config.yaml
num_hidden_layers: 10
hidden_size: 320
n_experts: 12
experts_per_token: 1
d_expert: 336
d_shared_expert: 0
hidden_act: "swiglu"
moe_layers: [0, 1, 2, 3, 4, 5, 6, 7, 8, 9]
router_score: "softmax"
normalize_top_k: false
routed_scale: 1.0
balance_loss: 0.0159
balance_bias: false
router_z_loss: 0.001
router_bias: true
init_std_router: 0.0229
lr_router: 0.000524
vocab_size: 4096
norm: "rmsnorm"
norm_eps: 1e-05
tie_word_embeddings: false
optimizer: "adamw"
learning_rate: 0.00069
beta1: 0.9
beta2: 0.98
max_grad_norm: 1.0
batch_tokens: [32768, 65536, 98304]
max_seq_len: 1024
train_tokens: 489700000
max_steps: 8011
dataset: "wikipedia_en"
Below are experts of layer 6 (counted from 0) of a mixture-of-experts language model. Rows are named router (the router's row for the expert), gate (a neuron's input weights, with its number), up (a neuron's input weights, with its number), down (a neuron's output weights, with its number) and show model dimensions 160-239. Each number is 500 + 50 x the weight over its row's rms, rounded and kept within 0 to 999. Numbers have three digits each.
After each expert's rows: "gets" lists some tokens that make up at least twice as much of what it gets as of all text; "comes before" lists some tokens at least twice as common just after its tokens as in all text. This comes from a sample of Wikipedia text that the model never trained on. Tokens count by the router's weight.

# expert 11
router:541414572566512527413442518528439517510535625504509530489490513567481496588545583448501616558480489430458601563495523562484494509353478476489555482522571479513465535381440529474505493517562411562485481531494373460525458441538439583534575603
gate0:524536442532501509516454547532446519463575467493572462439487547474487474476392461446558480453521553498539492456544505492478529550587473553424482537391507385502499549545447529506514427531524532538491531570494556438480489551528489572460587478
up0:445394512496489508474468481446493473566420513489529478538482485545434472467494440541461469551642510458557500510437592494548488462482506450512519444533448656499534490570516497420506530489505495461545486472453524478419481516456470518574456509
down0:499505557468524463469508501525503519503421491582482542450489522489492539491550529561524535523566462483489465664521521512519522504364523424568469497569578492509450503485534487480559512496576494488535542532517455486603489514546464427430535503
gate1:440430423484443504537463474443512484521558513487439454464385508559489469497537425555564514429521476463487517504414525566423538474544472489543538517511499423527477427478551617480518414486548564467566445539506479524448479567533476482493475492
up1:501432488474461498604490591563475491515465490426486508497483453521528479429464525478509534578516521580449458546393541496406470452488393384454549489624411525480520597504524525564498578508519538604536464445438486475521461508561447468533455510
down1:368477553444479448455554558494521538433597475446443389496524414532574477469567455470425503402484513524453451419497486555364458423552513606481588522518521453485494527585526562484543516525595496518463551536436525588505527464513520570494566525
gate2:478524491508458582434549508447538547550542478496525558470494606415530532539519493573533506498453551483491545506512506522492557489461506503425566440463480517506640518550445513544493418478457448505444474479444496473517541582459511481541418440
up2:436575534547514470511452471588490468570522443486520495484460530561420555539485503418544540435556531454416401531522470440427462448397508532551405533557471514529469530432499525549539550490525510485443500491532409506461470351489493380361522503
down2:486548491554487461452527480532514549475455415467456526399451578421504513525549527472535526641513517499505458597461477517480425487458559505511475572565529437411452526547510422546508416518519548495421521566579496446533485483539507409342473483
gets: "ed", " was", " is", "ing", "ated", " were"
comes before: " to", " in", " a", " by", " the", " as"

# expert 7
router:524367545507536493427481481519461477583563530450463519431447477530412482523509552472471530490485529456444521541567534564482556520441454459457558495458441523454457436507471505494484446522606371459532444524471455473467455521591474593353528633
gate0:515564439481544494380386472505520431524462424496520550524423458501544507558547513476459528503556453526518531481451455512531518489499542533503501578375478428412437497504459506592502490424553591499562489467510516501452615540482485529490538455
up0:514476432490386505458454514513490461534503433471526522558504412487559537473514462493440561515513509576533437443485443578539506419434585521433603459460484475539514551506581530469515552434425479519504446497598504549466570502450455475533528344
down0:473512484492414552488479449458624526460509490451517569541430513488509417552500478540504583570478528544570508371392547503510531538557422560435538526471593493601482499457550457434467488459440489577487594512432490491440490462431514548550480447
gate1:533434453527556516520498442487480414503468451472429522386571559475417444526604556517487640430506518439504463468514389492497495535487487506497466487585490501467537542509480447515432497420503462501533494446449478406542522506397441441518484473
up1:485611532483463503528445503451454502402563506507442575499527595537433487511457466472592438604458495600474541533488560456516569474544553509504504461513547475467529544479436540569483469592520479454473561544573531460461486574552496511541555559
down1:425477499560527516509403481433512480487524491499402445410429521453487598496470438514583470483429597558492476623438429420404401498453417534484479464492453620521540488441489462586466458539511555548519520520482555466446508447606513454529544502
gate2:555439409473507514476372479558446510534519528496528500428524567428455505536477556529614561499561533504531462546515489427391497546474478602469451437508530416464550460457511536540499462506557469522505507588478559574452570537511517502505566486
up2:513536501492411565567556537436569581442569511508484473537539420560418456542541506506515447600452586475465529500469521546563522452437452378586545587482567529503519555528584532537461516553525514500455457437512503456503542438473421506534530466
down2:529496473461451566447436500466474512472550550405463560507484454492472456532485600571551450547469465451529542383484549529477505541438511448485539485504498468554552458484496538433520521511511481535500459525564488429504499508437499539462526382
gets: " |", ",", ".", ";", "-", "),"
comes before: " ", "\n", " The", " and", " In", " He"

# expert 6
router:485520498498587475430426507549440409504561623539510551498446442584443442575510471465492567554451534492495506560503483441519462485525442464493522506598533553499473629434443449417482444559512453474425478524358437442418459451507443569516492526
gate0:449485561409438492564433524458517443543444509511474418436550494520539466445524510554479600501503465486470405524463524432545560476477556463476483470489549490467468579442436462450493497465513395518430504629536576515565427487447550536348499531
up0:460531547519400514502461477435530399504474499515402460439518580545511432524509577518443589545565478503421411541390580476441583492573495504511469471497471385436422572473483498527427593504564446546537444531598523562485434582510529471466494515
down0:468621478423486485477535433489552508558468517475481518480409445492496484484468550575534493479497492491556421305538548589580521472550483451542452544527473529534545607466519468531512529506413475523494486507513417494577520544480553490413497527
gate1:530582543463553474472474459504485448520434430584564436462450518567556482422472450512486551533484518433452414507540405457458388448561514521579546473537494523485456551444521460543558476701488518466536556517581508411486550580512534525473498495
up1:463464502431500484564487480486500479470563482522527463441512486520555452529549429456532508503547505384539547504580460529588480485480471591530521436492448545501485478563523558458542533545515572504468504511503526522554464538537492595532476467
down1:558515516458508512576510521474436537530504548494436384605512530522522539521517424469497352509480473539513549528506473437517461503456511571417470507462434545499573518550448519547448407543496407528486556469512539475518423566535561534601526517
gate2:490432539455506522487471510549495398440477472504606528499536455445506416534584518473481532479443509481440515527443402525550566594470456418497544483473435438403518540420459504502451452517497551494414550588491445504517436476631482547438458527
up2:606494484567549440529535506524464570477543505501429522535444509501545578458484549483587551498445391539508455518634553538455475496442439496475443516522497579538467474557514517483530518562517456514592494559520592462451546435396431519579516576
down2:539478542600456502578442481523463538451517546487497454523488526470461459518546556394481547455437491569599431647553478456533508491527511513588478514430503488532413479490500509506601414437562521502456523541526579585479544478514447373494548528
gets: " of", " in", " to", ":", " for", " on"
comes before: " the", " ", " a", " his", " S", " B"

# expert 1
router:505492533512513568536407506527440487511515506485499534483522453575400497585458524475588458520484571406470604561482520484494547531434492482511555466546548511462449495407498545481528379469560508466551486512427397581547528510478438565570596501
gate0:596441492570538529545482476513436482474450485587459488566496485522522559552538504487495484474574489405544564519489507579506416489612513580509498477476475558424474555546602542558546499592566557505491504468515442497571541490431434362483389512
up0:541549380523568489564477521574473453488522496529520445530540533505439512500540511478465449540459482442487608482523604492522486364550509421550506497492582534477508551533482522562514493461588438559512433464535430512515504546341472444555459563
down0:479425516448574494552565543525523460492406529523481454407493491448488535527500552423501540563461481500429529494572543529530474484611399495477621574445373504459478576546555560467486548530551461454432544521554488442468442441570451476457473511
gate1:478536537529579557454441452477499462550446413516541563546495507615494583477563651486639505409500443404555487430504442482528556522443469521528413444501565495414439462518373553392537473499492471469526522589452503474475557466520461650483418553
up1:541513550510519511421405512521573505488500495428537495517499521519508473594448462511419499482507448497509551509512444511510492416490479492443567553500469489507533471447525551500531504489577544525581541518496449558535508513441478474508548487
down1:498590392551500474488502565448485535438407573484510486490530447462476512486496446483558450487469590536508475609518442430465530557553430448437447529440488418427488511512479531482516471518467556551567569546533496484491569449523502411502469503
gate2:499467484531465534434482531529504481468510612545469474491506587504449543538539568479579532396470497431438611516542499567541574530441510473446542581480512521463497521570467523519502518524476418481485554463421395448473458561489487470519554491
up2:564524551502579498523491429591481476570599561467550453532440417542466446551532507503445461511484546508504395477418445538488489513522425496571466452575536540513445517413449411419475483409540490545522450564483493573490465455529458523552472500
down2:544340498549522497503478494506499504496528540452551471540431501580613476486477570553562472499477552477448474540516502482479559551468482567470542571506536519470504448499412449440482435468606405473479490497446483509454577610458545542570604409
gets: "0", "5", ")", "4", "8", "6"
comes before: " |", ":", "\n", ")", " (", ";"

# expert 9
router:510524583565516491429425378468398496538493481484407487514558507608444490537572562494610471543527632532505548569476529487468556591406518448515542514527493482456442481455438399485508460552550381456455551529464449479469486469553462521516500527
gate0:440549556521584531575547474564484517422493505407385509485503543538432534473523509472469486407376555488464547455433575514475537624447514413523498507540448518417534501511475532404457428553624534388468541505511577468465439484512480490454492409
up0:545487439485428478455474523528472505479492507401646495516521502503589474473484489492545499508549531531583524489490534566481538363511476465446499493547524462632580517465531561510467456448468514507466563580463494545560524429467469459644479466
down0:523466516524461509563444470535565415569473481479590481541454549569465535492448594462576552508376449537465556623602448416447600459467560599450421541505548514581471503614450508522491516366563491511504481530523526529509447532461601548540489514
gate1:592480537569579551401421539492488495441485463491471543556535518587479509449423504469503504461520458524483560501507444516472435459478511543522469523510543565512399506454467499583495495511419504519460485584527444481490424531483540531440551527
up1:434477492495395521504459534553539474500512512381498503500484411362581493487422419468484472484492588476491548537507469476536529460512430524502480514520648486466551459508578616466487538462485531496519492426543546401549528522434435481520408588
down1:551513522483476431504513426516470500438484558456455537456547498524437506557447586576525462468531537499524555453435530502444516481456452485490502511455544549415483447489468501446457578529532441462497486578471511582475399480536513453574488484
gate2:506458573498629528531373474463517471447517543420530565579523460473473514544457568504523470482455532549519520502498510558522545434495500545528528558518441482547545472479470511596434534486481458622550496493452493488497563487496583601451569488
up2:530464485493427480537626499513485533496451472479458448425468518500484474440552495453554435466551494509457498521502507587547434562535490457554562441429472447425449486642531501453563506413560511429501474505535527524593479515519508464545410495
down2:504512528473445488581491409449426534493557495452549547384531526540494548529419499574454476509472475524426523506467501455543413492522549421510442500574399560495439528496491436507551568560482533479500462527568486408420448577521486457453456416
gets: " ", "–", "9", " (", "0", "."
comes before: "1", "2", "3", "4", "5", "6"

# expert 4
router:523413539525514561449341473521432491582518533515435493475568449559410498521554513519633530556502535455396558568471536524512506536460455463507542576530529557460486506423469495508512473547514401514445465556472514522415499492528422598561582577
gate0:600562535503449460474482584506454512471521500532514496492509450376563452452430492501420583423535451477592555485531438440525444543546580561519396464438530493503467566529438552522573523499471512474528500533492502387492438457466551489442554487
up0:480535453504557507393516449494493478552465464553493497519425497554476555513531459446433487533530467497415580419542476502560398343520584535571534459381545642589400467474451473513479498519491532507517465497497530541500465505587453480482446482
down0:536490604520435633505572473499487519516446500476471537496506598456420472458583555443514593491481447415505476530519397537525494587516521497512559399485540406460486473498492480382558448545606468498507572445549465462628567544493457550512569499
gate1:494549486479474553449500485465524527518533406482462487562463464500498486523527455497423527506438512489423467524519446593432477513591395455453561552480483458408462530513428472557405508485474553517499582410497509502557489479497492506452539481
up1:512574515555532520523450552520455476435539487510459547526464506553550506455512480487577521436450486563564458521468461470501443497570531402524474464550472392478423498488567532442545532467497563497533445567483477468465457440457486578470432587
down1:516505450584505561565384444516512459492591400510538641482479457537488511596584544553509460582448441461565557553573506483506534610503512496481475499463521462517430513350514572542480472420516523462460500492455546456597457522456483559466434534
gate2:474441479518469545488523502546530514579587529573507640543433476440496526497512538548548613585401526530515428498519554392437488567450560502448564492541512532536575535527469485450535486553500423566471498581522513580467490505466428517528496538
up2:551509480466490519502488521511494501570583486573534564485502448431508528439539505510527543496497574555547442483466457516458489547516538451540405505519537481504523540557535536463518435511506358517429494609495442493435538525505428525528433456
down2:482455480543434523472458476429495475514457413530505583486437492478435482464449463527502469524563455649550496446483529688524494404432484515425445406463545409499551468498458459432471544524476512510565507507524495499535538663484595476483583535
gets: "\n", "1", "2", " L", " N", " C"
comes before: "0", "9", "-", "|", "–", "8"